Experts of a small language model: 32 SwiGLU neurons an expert, 3716 steps.
Below are experts of layer 8 (counted from 0) of a mixture-of-experts language model. Rows are named router (the router's row for the expert), down (a neuron's output weights, with its number) and show model dimensions 0-159. Each number is 50 + 15 x the weight over its row's rms, rounded and kept within 0 to 99.
Before each expert's rows: a language model's description of what the expert responds to; "comes before" lists some tokens at least twice as common just after its tokens as in all text. This comes from a sample of Wikipedia text that the model never trained on. Tokens count by the router's weight.

# expert 27
It responds to: Year and number endings. Final digit groups of years and numbers, such as 015, 024 in 2015 and 2024, or 89 in 1689, in dates and tables.
comes before: "–", ")", " | ", " |", ".", "\n"
router:45 35 78 48 32 86 60 43 59 68 54 54 34 40 67 55 43 42 48 28 43 74 65 20 52 60 64 56 70 56 76 85 54 31 37 42 62 51 52 40 57 38 52 26 37 43 41 60 38 58 66 71 52 63 66 70 66 26 46 38 64 39 62 75 37 43 57 73 59 66 21 35 29 57 12 51 62 63 50 61 37 64 68 50 62 41 46 28 49 54 71 55 65 30 52 69 54 34 52 52 44 75 49 67 20 27 54 75 36 48 59 49 55 50 69 54 41 52 58 48 82 20 27 63 73 24 72 72 28 58 76 54 42 54 44 29 43 47 51 44 33 62 46 71 51 57 54 47 60 62 43 52 28 44 49 45 49 41 78 37
down4:33 42 75 96 50 45 63 46 70 58 56 98 52 47 24 44 66 50 30 43 46 41 35 45 67 61 40 60 26 25 45 54 45 68 37 66 37 53 46 53 43 49 57 89 49 83 38 39 58 42 33 55 51 38 74 36 43 64 36 31 71 66 59 46 65 61 40 29 55 57 94 09 46 17 62 62 45 64 66 51 53 37 66 41 54 61 62 64 48 33 67 55 37 43 44 59 42 43 62 75 51 28 57 57 37 57 40 50 60 53 42 62 51 68 75 61 33 55 73 52 53 55 53 44 38 42 59 24 45 32 39 39 66 58 27 58 60 47 43 64 62 33 54 76 46 47 32 40 55 20 55 54 63 26 50 52 50 54 33 29
down5:55 57 54 50 49 54 30 37 38 28 43 66 50 60 56 74 33 25 27 68 20 55 58 47 27 63 56 74 25 28 60 53 48 37 52 76 25 46 61 52 65 33 40 63 72 55 63 48 59 50 76 44 48 42 34 30 72 76 59 56 58 57 49 48 48 57 88 21 42 71 55 58 35 37 77 60 59 55 54 71 55 51 44 49 59 21 39 34 47 48 36 43 57 31 42 47 34 49 58 53 44 44 78 66 61 92 72 43 38 51 37 52 68 62 55 73 57 38 41 31 27 33 32 75 36 61 48 80 52 21 32 52 13 74 43 60 21 65 43 26 45 52 56 58 47 57 34 42 55 48 62 64 56 68 48 45 50 54 63 73
down6:36 53 49 27 40 72 57 41 90 47 44 60 57 45 50 40 44 37 40 40 50 61 47 33 63 29 35 63 42 47 48 69 48 69 00 61 37 53 59 26 45 42 29 69 61 67 44 38 57 52 69 23 45 54 49 52 49 54 66 47 53 39 60 66 40 40 43 45 70 74 55 52 50 17 52 54 27 57 63 37 41 50 36 38 64 10 39 84 48 64 49 67 37 71 49 66 38 28 42 56 58 38 59 66 70 63 52 48 61 34 33 32 46 54 82 39 31 73 53 56 53 64 77 65 56 69 70 46 52 80 55 72 19 71 71 75 47 67 29 38 51 64 63 37 47 68 50 46 37 18 56 41 45 39 41 32 51 54 34 58
down7:37 55 60 34 70 41 40 46 62 51 50 49 71 49 48 66 41 18 29 49 65 76 34 31 36 48 66 76 33 54 50 80 53 43 50 81 54 67 50 63 67 53 23 46 65 86 40 57 69 40 62 36 55 55 41 50 69 75 56 62 51 51 52 53 39 75 52 73 20 72 47 32 23 39 40 87 39 43 49 29 44 35 70 54 43 45 49 57 60 46 65 37 53 61 71 54 64 59 34 76 50 69 37 52 47 88 53 56 51 27 23 30 37 48 73 51 51 63 33 36 46 51 55 73 26 41 59 36 38 36 55 54 36 62 46 69 21 59 41 45 41 60 83 77 75 68 50 56 39 37 57 69 40 43 24 50 61 39 50 55
down8:58 56 41 52 66 29 37 73 45 57 51 46 30 60 50 52 13 39 54 33 26 47 58 81 67 55 57 37 45 69 45 38 52 45 62 30 60 43 44 22 50 52 34 62 19 36 43 65 52 67 43 71 85 54 38 52 27 25 41 44 30 31 38 57 58 28 52 36 48 42 79 50 57 60 60 56 30 47 54 41 48 65 71 70 16 44 51 48 66 45 53 29 46 58 36 73 50 51 37 55 71 30 38 40 59 37 50 67 44 47 69 74 81 79 70 60 55 50 33 36 54 55 60 73 41 64 31 73 43 59 64 48 35 31 58 58 51 26 59 54 36 62 32 19 63 44 56 76 56 47 47 25 41 46 72 21 30 23 60 35
down9:42 45 48 52 45 52 48 47 50 10 56 72 55 53 37 34 69 43 44 22 27 69 49 48 66 69 67 62 40 75 59 26 56 36 46 44 56 69 69 69 44 57 49 51 85 32 77 37 70 57 16 42 55 38 54 48 68 55 40 55 33 58 65 65 50 15 40 37 40 43 32 43 33 51 42 50 51 79 44 37 38 58 66 55 69 74 55 56 29 55 66 57 55 65 45 43 50 64 43 36 57 48 56 38 32 49 27 52 53 84 47 10 56 72 40 62 62 41 62 58 49 43 50 36 61 48 68 44 28 44 48 43 33 49 56 26 38 23 39 60 84 27 27 55 41 52 34 27 41 56 76 62 71 80 45 68 41 50 81 53
down10:51 52 41 28 53 34 43 32 45 75 67 64 70 46 65 57 18 56 64 49 70 57 66 63 64 60 75 74 47 92 62 46 62 57 41 56 50 68 44 54 38 55 41 42 52 57 19 48 84 54 41 30 67 61 44 69 54 69 57 71 74 49 65 52 49 42 50 48 46 57 59 54 64 51 28 72 43 76 57 49 36 45 37 46 58 06 70 62 58 42 60 63 81 91 55 67 57 61 56 66 57 38 54 42 73 71 66 53 48 47 50 33 38 36 87 49 45 73 73 49 56 47 65 85 50 39 69 40 13 60 52 53 57 64 55 42 39 54 38 39 64 49 42 60 51 62 48 54 65 55 50 20 64 76 37 58 46 23 52 48
down11:55 37 46 50 34 62 38 29 61 21 42 56 36 55 53 44 44 39 75 25 30 52 45 44 59 76 78 59 36 52 48 37 54 31 38 50 73 74 53 44 48 10 41 60 75 51 46 41 72 48 45 68 55 36 54 46 26 59 56 50 39 68 26 83 86 43 31 42 33 56 47 41 20 53 75 46 46 81 34 66 67 50 41 37 41 43 34 60 54 47 65 39 84 45 34 57 53 50 41 27 59 58 29 73 46 60 50 36 50 64 39 49 44 40 53 29 74 47 60 66 59 24 49 53 77 89 55 52 54 37 74 57 41 36 34 54 35 65 79 48 75 81 45 51 40 37 49 57 36 76 59 69 38 46 49 50 36 59 64 40
down12:06 65 74 27 58 44 49 33 41 62 36 45 50 66 64 42 29 61 52 35 26 60 50 25 69 23 53 53 42 50 43 67 38 46 34 61 42 43 62 64 49 54 17 47 62 71 62 39 97 64 49 42 61 41 50 21 44 63 23 52 43 39 52 34 53 21 37 26 70 50 65 63 37 44 44 69 53 41 55 53 57 48 41 54 25 54 47 57 50 47 36 53 33 63 41 40 45 57 52 33 62 65 53 49 49 53 26 69 39 42 71 49 40 50 69 43 45 73 60 60 16 54 44 52 39 59 51 30 35 51 73 46 17 56 46 84 23 53 63 53 67 66 79 42 30 31 25 44 52 73 52 48 41 43 15 62 20 49 44 54
down13:23 76 42 62 41 91 39 66 24 44 52 38 56 42 79 73 32 45 43 55 41 57 55 63 72 37 55 36 43 43 63 46 48 41 00 47 60 55 53 48 45 46 43 36 39 42 35 54 64 45 53 34 47 48 49 40 52 65 29 35 25 48 50 43 63 61 61 58 61 46 32 66 42 48 71 17 25 72 47 55 37 39 38 59 76 14 40 69 32 25 40 49 63 44 48 76 33 26 36 62 68 31 47 48 43 67 53 34 54 51 59 69 99 48 44 27 46 63 62 70 47 46 37 29 36 52 73 49 28 64 47 56 62 48 43 60 54 49 19 41 45 60 23 76 61 47 53 61 32 32 53 56 54 45 63 37 28 54 55 39

# expert 22
It responds to: Sentence-ending periods. Periods and closing punctuation ending sentences or words, like ")." and "ing.", plus decimal points and mid-name pieces such as Walthamstow.
comes before: "\n\n", " The", "\n", " He", "2", "1"
router:47 11 75 48 37 64 74 56 58 27 51 48 40 21 48 68 90 40 61 56 50 57 40 42 32 51 71 41 63 71 49 69 35 30 38 59 43 53 65 63 79 26 49 42 55 19 37 55 46 34 69 60 49 64 71 51 54 32 41 18 54 55 58 60 50 58 65 47 65 58 40 49 46 49 31 52 53 45 54 45 57 60 73 58 47 61 23 50 37 61 55 18 48 48 29 66 72 47 70 40 68 72 36 68 04 52 67 74 20 50 44 67 45 42 71 67 54 26 28 48 65 36 46 63 82 43 50 64 36 63 48 56 50 38 43 49 56 22 57 58 54 39 45 48 36 87 36 47 56 64 43 70 33 57 60 31 46 49 46 35
down0:48 41 39 32 64 83 44 47 18 47 18 38 67 45 46 43 37 46 41 63 36 64 61 54 38 27 72 05 67 38 52 62 63 64 62 57 31 49 66 61 17 69 48 32 56 72 44 39 42 54 51 40 39 66 63 56 42 32 40 62 56 37 56 64 61 45 46 41 45 43 25 42 34 34 57 62 36 52 59 55 83 12 60 31 36 48 19 55 46 34 66 55 33 29 43 63 39 57 53 47 48 64 50 68 59 47 63 29 33 44 75 48 17 32 48 60 50 33 36 51 76 43 49 30 52 38 49 43 49 29 36 41 19 42 74 55 39 56 17 76 58 48 22 64 49 46 59 57 66 48 65 69 36 26 70 41 49 46 46 68
down1:61 47 70 46 68 71 49 84 45 81 65 67 33 58 45 44 44 25 74 54 21 46 53 45 53 51 63 71 60 31 22 56 53 42 67 61 33 79 54 48 34 43 14 54 45 45 49 45 56 58 45 64 22 58 66 67 73 49 36 48 42 54 52 57 65 57 64 45 47 30 28 64 33 45 41 56 62 62 56 25 71 58 58 75 45 40 76 69 51 34 24 32 52 79 46 53 52 39 52 39 46 54 32 61 41 19 51 39 64 65 49 59 46 24 66 64 71 52 71 34 39 24 54 37 50 50 47 52 35 62 57 45 71 61 54 18 73 26 45 73 61 14 39 25 47 25 45 52 54 46 55 40 22 63 49 25 41 40 50 53
down2:36 28 60 57 48 53 60 73 45 44 49 24 41 41 66 29 14 76 42 28 46 63 61 06 46 87 35 25 50 36 57 46 43 25 48 71 61 45 41 57 64 48 64 38 34 59 55 52 59 35 32 53 78 50 72 61 67 37 35 63 56 35 42 44 30 43 81 52 43 77 67 22 34 52 64 90 56 39 43 50 49 47 47 40 51 54 44 34 50 37 51 63 74 41 44 52 48 68 53 30 07 52 33 72 22 61 34 62 47 66 50 39 43 41 64 54 33 50 50 36 52 73 41 30 33 52 35 52 56 31 69 20 68 53 45 23 25 57 57 28 48 33 59 54 47 56 57 49 41 36 48 65 65 55 35 39 39 58 41 42
down3:70 43 47 30 34 43 70 34 58 71 58 22 42 64 47 24 57 55 37 52 43 33 63 51 30 33 47 43 65 64 26 59 33 50 23 37 76 57 30 59 72 59 53 45 38 31 53 46 68 51 32 55 68 34 55 19 43 27 65 51 34 50 65 40 60 24 50 59 54 52 52 59 63 40 34 61 45 61 37 18 56 52 47 51 13 29 44 47 55 47 54 47 59 53 53 25 16 46 40 22 65 66 40 31 86 42 06 43 59 29 68 66 41 31 22 67 43 31 48 45 48 41 46 49 56 29 66 36 56 57 34 31 51 69 53 53 72 63 39 57 56 58 30 54 49 25 20 57 47 28 35 67 56 57 36 32 49 43 53 68
down4:51 58 15 57 39 74 58 61 60 70 62 65 58 46 39 50 69 51 52 62 37 48 31 42 74 53 58 55 76 52 51 68 50 61 30 54 48 58 39 23 44 43 33 39 42 70 34 49 50 64 53 40 36 57 74 44 32 45 45 47 21 29 34 20 55 71 45 51 54 39 52 75 56 62 28 48 62 43 47 34 70 64 63 76 42 24 32 84 24 37 37 08 58 65 50 50 41 55 59 45 51 39 50 56 45 31 76 34 41 31 24 48 66 28 56 40 26 66 79 46 74 56 49 56 33 67 43 32 55 55 81 54 31 76 41 28 63 62 45 52 62 48 21 59 37 36 44 28 36 21 34 25 54 50 45 42 31 52 51 50
down5:62 78 34 51 24 55 55 52 56 46 51 41 47 16 38 50 38 75 65 74 21 29 76 42 45 54 42 49 47 83 63 59 49 49 33 33 40 29 53 53 23 68 36 47 36 74 47 30 35 57 45 61 45 35 43 41 60 49 79 48 60 66 72 52 63 31 41 69 60 75 35 39 68 72 15 56 49 35 61 74 15 59 56 42 63 50 45 57 43 37 49 63 38 59 69 63 67 45 47 47 24 75 59 34 38 57 55 48 43 56 46 43 79 65 35 70 48 33 64 56 59 33 38 39 59 64 60 54 42 74 49 80 23 22 59 39 31 28 47 44 60 53 33 52 87 46 65 43 51 37 51 49 57 57 54 55 41 52 50 12
down6:35 57 39 43 68 47 50 41 36 45 58 52 47 65 66 33 35 63 76 30 25 13 41 53 46 48 53 69 46 76 36 01 52 47 28 60 44 24 51 44 44 30 49 44 81 56 40 24 44 64 47 39 79 81 42 24 57 37 48 51 41 59 49 53 58 60 56 64 53 69 92 88 53 46 62 60 67 72 25 43 76 74 59 40 73 53 61 47 35 76 44 34 36 47 32 56 52 51 47 55 41 46 49 67 59 60 54 67 45 44 63 47 51 50 48 48 43 44 16 44 52 42 55 42 46 67 35 55 58 56 51 67 70 25 85 56 39 50 36 50 44 88 56 48 55 48 53 46 47 35 65 28 43 73 48 70 70 59 51 33
down7:49 50 59 55 63 28 50 23 37 49 69 42 69 45 53 56 28 36 60 50 27 65 77 36 50 47 69 47 50 42 37 49 57 68 67 46 49 58 68 46 56 69 28 35 65 58 82 40 12 46 38 31 51 65 34 57 71 31 37 40 76 49 68 40 36 25 57 55 34 44 49 59 42 49 65 49 37 30 54 63 39 54 64 43 60 57 55 29 80 67 45 56 31 31 47 43 39 69 21 41 41 37 28 58 34 45 34 47 37 30 84 77 52 51 56 56 52 75 46 46 54 42 48 26 47 36 37 51 27 57 55 63 45 46 63 48 30 62 56 42 34 63 41 34 02 90 37 70 40 61 83 70 67 51 46 47 54 46 42 21
down8:32 27 44 73 20 59 61 62 39 54 33 23 57 28 36 76 53 45 56 50 65 64 75 43 43 36 49 39 49 33 38 63 53 46 47 73 41 33 63 40 61 42 45 44 78 33 82 41 73 64 41 41 51 26 31 43 39 63 37 42 51 36 48 27 21 26 28 36 54 50 51 59 48 74 35 54 38 75 56 43 63 72 56 73 43 39 42 51 22 50 42 48 46 37 35 63 65 61 51 54 46 61 32 52 47 48 66 81 53 43 51 20 13 72 62 51 09 39 52 60 62 67 52 39 56 69 30 32 32 68 49 28 61 73 65 54 67 58 47 68 74 36 45 22 51 72 62 63 48 55 63 53 38 46 24 42 56 64 55 50
down9:65 47 59 55 37 19 59 56 66 68 55 41 29 40 55 30 61 72 62 37 59 30 24 67 39 54 50 39 50 48 59 48 31 56 55 33 60 59 53 67 36 53 80 45 41 39 51 50 45 62 72 64 43 36 48 71 42 49 44 44 48 29 57 26 51 17 15 63 53 40 97 66 30 64 39 57 77 72 55 30 53 46 59 41 61 54 29 38 31 50 28 10 70 41 29 38 49 44 37 42 86 75 38 62 33 34 62 48 70 59 57 35 39 50 64 34 67 45 66 35 32 60 62 51 50 30 47 27 34 18 44 49 35 68 54 62 61 41 60 67 45 55 33 55 42 60 64 49 54 22 45 51 71 58 50 22 70 52 43 58

# expert 55
It responds to: Infobox keys and line breaks. Line breaks and infobox or list field names in structured entries, e.g. Municipality, Genus, Preceded by, See also, coordinate marks.
comes before: "\n", ":", "-", ": ", " by", " of"
router:62 57 85 46 41 61 64 44 52 45 56 52 43 18 35 52 60 30 57 26 46 75 43 33 43 75 65 67 63 50 47 75 29 40 34 47 51 81 59 54 70 41 35 17 40 41 32 35 50 53 60 53 65 62 55 75 66 49 38 46 71 49 45 68 40 40 64 79 53 82 31 48 39 58 34 64 56 21 42 52 48 54 49 57 54 67 40 58 60 44 59 46 61 50 53 69 74 48 64 55 59 56 65 71 30 39 70 58 52 42 67 56 49 67 58 43 26 41 46 67 65 38 45 55 81 21 56 65 50 52 50 60 13 58 64 56 78 28 60 47 37 61 25 70 27 80 49 48 43 52 73 70 52 74 88 41 29 40 54 35
down0:35 43 38 38 26 53 46 61 40 59 56 39 63 47 70 49 58 64 49 44 61 72 59 34 66 53 30 41 53 67 39 78 70 58 22 66 61 26 47 54 55 22 76 19 71 48 44 54 94 41 07 67 42 63 64 51 50 59 31 55 67 32 46 38 19 72 49 40 33 62 46 37 53 55 80 52 53 68 30 57 53 23 61 49 52 55 52 62 31 36 68 08 50 43 66 27 23 30 31 31 34 49 56 31 28 64 32 62 36 89 34 59 43 51 51 55 59 38 46 57 57 53 50 37 39 49 53 54 72 28 42 40 52 35 60 65 52 63 51 31 41 37 28 20 39 48 57 57 63 57 50 44 50 62 49 38 43 38 49 50
down1:73 53 68 76 19 63 67 57 41 60 52 35 60 57 25 36 59 27 69 57 53 53 40 29 64 43 58 49 62 60 40 53 63 34 38 49 72 57 37 53 70 46 53 31 63 47 49 63 58 68 21 63 46 43 61 49 25 32 88 74 36 52 18 43 35 12 38 69 52 37 41 17 48 21 63 63 53 41 53 55 50 38 67 42 44 55 34 58 45 31 67 33 56 41 39 47 42 56 39 47 49 52 64 35 53 35 46 43 46 74 38 42 68 28 50 48 38 70 61 42 39 57 33 62 55 38 23 65 99 32 51 33 61 60 32 61 69 57 58 47 37 39 77 66 64 39 42 50 48 57 47 35 73 62 39 57 13 66 68 58
down2:34 50 40 36 39 33 63 41 54 55 27 65 49 27 47 83 42 66 44 68 75 63 54 78 15 75 55 53 41 56 54 33 49 58 38 53 35 36 64 43 63 76 58 45 54 22 47 44 86 60 41 65 53 41 72 44 63 66 69 63 54 53 38 99 40 77 40 42 68 53 41 66 31 53 62 70 67 47 49 56 44 51 24 46 27 66 43 49 67 46 82 71 63 48 55 48 49 37 26 28 63 76 43 52 42 51 17 66 59 45 44 59 47 29 45 26 45 64 35 49 42 69 46 54 43 41 47 38 55 38 67 47 49 19 56 32 19 61 39 37 72 61 34 45 39 38 33 52 39 46 47 42 24 62 50 55 27 70 53 45
down3:31 75 43 68 26 53 44 33 39 41 27 59 38 32 76 79 33 57 40 58 42 74 62 74 45 45 43 51 61 54 44 52 56 37 56 27 41 36 35 63 29 58 50 55 45 70 76 61 30 24 50 30 57 35 58 54 34 61 48 33 46 51 55 51 08 68 48 29 33 61 64 36 64 63 57 55 32 53 37 54 42 42 70 60 44 56 53 59 72 48 48 44 32 32 43 62 59 46 83 48 62 58 26 38 51 37 50 62 68 24 19 51 44 60 51 50 61 43 78 36 35 74 48 71 50 51 57 49 45 79 75 62 37 53 46 31 48 76 61 58 28 53 59 65 52 71 62 46 71 69 32 30 25 17 52 76 53 59 83 43
down4:60 59 46 43 50 52 38 80 33 61 64 46 55 52 54 50 66 49 46 34 25 47 55 74 54 43 54 62 47 53 07 58 38 41 29 50 49 57 45 54 77 54 08 41 72 68 60 38 62 59 40 62 40 51 46 39 39 66 59 44 57 48 15 60 41 55 54 57 52 58 47 80 50 47 47 45 65 40 51 72 77 63 52 60 63 48 58 76 21 59 51 77 40 45 28 64 58 36 56 61 67 26 63 78 39 42 16 40 50 23 70 75 40 51 54 31 42 51 50 44 73 62 96 51 67 53 57 53 50 77 31 49 55 69 59 37 78 54 37 36 76 41 46 60 30 31 51 61 44 33 63 72 87 37 48 46 69 57 54 55
down5:53 56 55 15 14 37 36 39 32 39 36 31 50 49 42 57 55 61 59 55 35 46 44 44 86 71 31 33 64 35 47 46 80 59 53 33 75 51 64 83 60 37 68 66 33 43 59 66 50 50 38 54 72 17 40 59 62 22 35 84 56 57 39 63 64 31 61 36 41 57 40 61 76 37 54 72 63 48 39 56 65 62 57 32 32 17 59 55 33 65 60 48 51 57 55 41 47 53 75 45 46 38 47 40 34 52 33 70 69 52 35 55 43 58 49 27 54 70 29 47 48 75 38 32 44 69 60 47 28 54 76 18 65 47 80 50 57 65 39 25 51 47 70 39 56 42 33 51 34 39 26 53 31 62 36 53 62 66 59 56
down6:42 38 27 40 32 27 49 34 57 45 39 47 60 41 41 43 56 35 62 64 53 64 64 65 61 52 49 49 30 73 38 53 30 33 41 47 28 79 55 59 36 35 17 67 30 42 57 39 40 69 50 47 55 62 50 44 66 23 60 33 52 71 30 43 39 45 52 48 55 42 53 58 58 38 34 53 04 62 52 42 48 35 65 52 35 41 45 47 41 76 42 56 58 34 63 54 02 46 32 73 43 30 71 65 45 65 42 42 76 29 47 39 58 65 57 44 52 32 73 43 40 61 22 53 31 48 21 27 20 53 45 72 39 43 28 20 50 43 39 50 78 63 51 67 78 32 64 32 59 49 65 54 65 54 44 81 39 54 76 42
down7:33 50 44 46 62 70 54 35 24 55 46 44 50 36 40 79 25 44 43 86 74 54 66 35 34 61 54 45 69 26 52 41 42 68 54 45 55 50 31 45 26 45 52 63 45 59 62 87 62 78 37 82 41 53 34 64 63 53 17 34 51 69 44 49 33 51 43 44 43 70 51 38 66 57 68 81 55 31 62 61 41 48 40 47 87 55 33 31 20 40 40 50 47 41 37 37 63 85 49 30 39 39 57 62 41 48 55 68 57 14 44 46 52 27 60 22 48 34 61 48 30 51 55 31 46 38 46 68 46 48 21 40 35 50 69 56 74 76 67 41 64 30 35 47 59 72 58 55 55 68 42 42 56 68 56 42 73 70 44 50
down8:51 51 49 43 23 33 43 42 61 64 53 44 55 40 45 44 58 69 25 47 58 67 42 28 64 56 38 54 65 49 39 50 44 49 25 38 14 64 68 33 60 46 49 59 71 56 25 61 62 53 39 59 75 36 47 54 35 48 49 49 64 47 54 54 38 56 34 25 45 73 79 31 31 69 42 73 15 65 50 59 81 61 63 38 44 28 53 29 23 54 54 48 52 60 47 69 52 69 40 41 40 41 60 50 37 45 45 50 53 34 29 11 61 49 54 40 55 49 34 66 58 63 26 37 81 43 74 47 64 42 63 52 47 95 38 52 61 55 51 49 38 64 48 65 32 69 61 46 75 84 39 11 80 51 66 37 32 35 63 60
down9:50 95 46 48 74 78 54 20 55 59 46 52 29 44 58 31 43 71 44 45 70 57 77 49 54 92 41 38 29 48 21 43 57 47 83 38 43 28 44 63 18 73 80 52 23 31 62 65 40 54 49 40 70 23 36 61 61 52 53 67 52 71 53 34 50 44 54 48 51 49 25 45 39 49 44 48 46 26 19 44 34 45 27 39 50 72 65 57 39 46 41 71 61 49 57 41 59 50 41 64 44 60 51 61 48 34 69 45 48 32 56 59 39 66 49 42 46 67 59 69 24 74 59 30 59 41 45 74 48 50 55 62 41 67 61 59 44 47 56 31 15 50 60 53 32 45 55 66 65 61 51 69 41 49 71 22 64 35 21 55

# expert 23
It responds to: Biography lead punctuation. Opening parenthesis and dates after a name at the start of an article, "(born", coordinates, infobox colons, and blank lines after headings.
comes before: "1", "2", "\n\n", "8", "9", "90"
router:43 62 64 36 29 67 69 35 56 57 75 61 19 38 43 81 54 49 58 21 48 73 46 48 30 63 49 81 65 52 46 69 22 11 40 43 47 66 49 54 71 48 40 47 26 34 23 30 32 32 47 76 60 70 44 72 48 49 52 41 56 49 36 70 28 43 64 67 35 60 36 55 46 52 25 63 57 28 51 62 58 61 67 61 66 46 41 37 56 43 50 42 52 51 43 54 80 50 52 44 57 66 61 61 40 37 58 60 36 32 60 65 46 69 62 36 37 39 43 65 67 38 46 57 81 26 63 50 35 64 55 49 35 41 46 42 53 26 58 57 48 63 41 49 17 59 63 41 50 71 59 71 30 64 82 23 48 10 39 27
down2:51 49 58 71 60 66 58 54 57 76 25 69 51 52 76 21 44 61 46 34 44 41 77 64 41 63 36 41 38 54 27 50 70 54 56 43 37 37 39 62 31 46 12 67 36 55 53 55 71 57 28 46 29 73 72 44 62 29 43 73 73 87 50 49 33 71 76 57 23 48 37 40 67 73 55 68 52 56 61 40 37 61 62 52 60 55 45 73 65 75 70 65 60 71 26 59 41 23 41 46 63 75 45 53 39 48 55 46 00 64 48 77 36 50 69 39 45 68 31 42 53 28 45 28 49 50 50 39 38 58 35 34 55 54 55 52 53 67 48 52 48 49 64 63 37 40 44 45 30 57 44 52 60 57 42 65 60 36 59 72
down3:54 36 37 55 50 58 45 73 79 65 67 54 18 71 42 30 55 46 55 52 56 20 70 47 47 28 67 35 42 53 66 08 60 42 09 42 60 33 62 49 78 33 63 32 38 40 39 35 45 40 52 37 72 59 43 32 68 58 58 43 93 46 58 52 85 60 40 44 60 52 58 68 59 55 50 50 44 66 63 60 53 65 53 19 64 42 54 82 57 45 53 35 54 44 33 64 42 50 72 64 30 40 62 42 33 50 49 54 47 31 48 75 35 62 47 90 35 51 40 49 58 38 46 61 81 45 58 41 64 45 58 68 68 51 77 52 48 79 47 53 38 78 15 60 69 51 53 38 60 61 37 59 58 51 45 54 33 67 53 38
down4:71 55 60 34 57 33 61 41 51 29 61 64 57 47 43 56 45 40 57 41 65 47 24 49 55 39 27 46 61 49 32 33 61 47 36 34 61 55 57 22 18 62 49 43 38 55 32 21 54 72 99 33 72 36 40 47 53 74 34 46 48 49 48 60 50 34 31 36 56 39 79 55 41 24 76 23 35 35 76 33 50 37 42 33 54 66 53 59 53 30 40 53 55 37 50 28 53 50 29 41 66 43 60 35 74 26 49 52 65 27 26 52 42 66 33 43 57 65 52 36 30 42 77 45 50 52 51 56 64 30 47 59 36 53 59 46 61 31 35 21 75 36 48 40 26 36 53 36 22 53 81 61 45 48 55 54 81 61 29 37
down5:71 23 36 42 40 77 66 31 52 84 39 51 68 60 61 71 44 31 49 75 78 39 60 61 59 60 57 63 53 49 73 43 50 52 30 33 43 29 60 49 27 38 82 42 48 49 55 90 56 40 56 18 15 32 45 47 44 40 36 77 54 53 53 53 45 53 60 53 51 36 27 48 54 55 62 37 66 51 83 68 68 51 45 27 44 38 41 64 60 50 68 56 70 87 61 46 69 79 35 36 45 46 43 39 53 56 59 75 47 59 75 30 34 71 50 50 34 57 67 32 54 63 20 54 51 60 55 36 35 44 39 55 51 39 63 32 72 46 47 59 82 41 59 81 64 59 31 37 45 54 56 44 35 58 56 55 46 32 32 48
down6:38 43 56 24 55 64 55 47 64 31 30 36 39 51 44 37 50 65 71 59 35 32 49 51 70 50 48 22 75 64 67 45 44 67 70 52 69 63 61 60 38 27 61 22 64 57 72 39 55 54 65 22 42 47 65 52 38 50 61 48 41 45 68 47 67 45 49 51 51 41 30 43 76 61 61 24 91 18 48 73 26 63 46 42 56 74 76 44 71 41 64 56 42 33 51 24 41 59 49 49 59 42 37 52 34 43 68 70 76 12 62 47 66 49 54 72 61 45 46 31 37 33 41 60 32 73 40 43 51 42 36 79 55 69 64 58 42 65 30 44 50 44 41 68 62 54 40 11 52 41 33 42 46 45 34 84 79 47 48 45
down7:18 49 34 44 51 52 39 56 76 40 50 68 69 57 70 32 59 65 45 29 52 40 49 71 60 47 49 38 20 39 44 38 55 63 54 24 58 49 48 65 32 38 45 58 83 42 67 59 44 72 64 50 56 53 40 55 27 48 39 41 66 50 65 45 26 56 49 43 32 57 44 29 65 57 51 50 49 53 58 55 50 59 45 67 32 62 55 72 72 46 49 50 58 33 50 53 34 68 48 59 67 32 69 59 15 38 69 81 44 49 78 56 65 32 27 42 51 35 51 47 30 39 53 28 43 19 36 34 26 63 44 83 57 65 36 46 53 59 33 60 39 52 07 92 90 71 47 45 59 47 34 61 63 44 27 47 55 57 72 75
down8:49 11 56 59 36 35 56 49 48 58 58 40 40 48 60 44 44 31 74 42 36 38 75 54 44 62 47 68 40 56 69 38 52 70 48 51 36 51 75 44 42 56 52 30 32 50 33 76 65 20 51 64 51 39 49 41 51 78 56 55 63 00 43 47 52 76 46 71 26 50 56 77 74 50 21 54 71 81 38 56 50 32 54 64 46 45 70 58 51 40 61 60 67 61 24 58 52 48 53 58 59 79 43 68 37 47 70 36 42 59 63 42 51 41 72 52 23 40 56 42 56 37 39 36 47 55 37 21 73 41 61 48 42 53 21 50 42 52 57 24 23 61 14 73 43 74 39 56 40 78 45 27 54 40 37 51 36 45 67 46
down9:61 24 45 68 45 58 52 32 37 67 69 55 46 49 57 48 58 56 58 48 30 51 65 66 55 77 63 81 42 66 72 52 29 40 47 90 43 52 44 57 44 69 45 45 29 61 45 18 40 41 47 91 46 47 47 49 51 57 48 39 48 54 52 51 73 61 66 69 61 65 89 82 55 58 54 61 71 69 42 37 19 40 64 32 61 54 42 32 75 74 60 44 47 48 61 41 52 74 62 68 40 62 68 39 65 56 33 79 27 53 53 48 40 76 44 38 50 40 48 50 71 35 25 20 67 50 42 30 47 60 45 43 61 36 70 48 47 43 44 47 80 47 35 58 53 62 82 30 37 55 31 72 49 76 29 39 41 39 65 55
down10:50 44 32 75 50 81 40 49 47 53 45 49 50 31 38 56 37 72 42 42 45 71 40 31 74 50 36 37 50 31 49 56 66 65 57 49 52 47 48 57 63 60 67 43 52 39 58 46 61 41 18 54 51 66 39 16 39 52 37 61 89 62 83 19 58 23 40 59 59 71 51 23 52 47 54 66 65 40 70 55 54 54 43 45 29 41 66 59 35 51 51 50 61 58 29 42 69 51 50 67 27 37 46 70 54 47 69 47 61 50 55 35 55 42 57 45 35 60 71 41 34 70 41 77 76 80 55 55 60 79 72 16 37 50 33 45 72 46 77 50 26 33 28 55 46 47 57 36 79 91 49 63 71 51 45 28 42 36 49 32
down11:56 55 56 10 61 11 50 54 50 39 41 42 58 45 37 57 48 62 63 70 39 53 38 37 54 38 43 36 43 46 39 29 41 87 28 72 49 47 65 47 70 58 80 51 44 61 45 35 72 29 30 47 69 44 33 38 58 47 33 54 42 40 55 64 45 45 55 52 63 59 65 53 45 29 31 38 72 52 39 42 58 69 56 67 51 62 64 49 50 75 39 12 47 32 42 47 66 77 37 37 35 37 67 52 59 72 27 50 53 43 57 34 42 66 41 70 41 40 51 72 67 59 69 12 59 46 56 64 51 64 75 46 67 93 85 53 12 59 57 53 53 26 65 45 16 29 46 42 35 42 58 40 56 55 47 45 52 48 38 46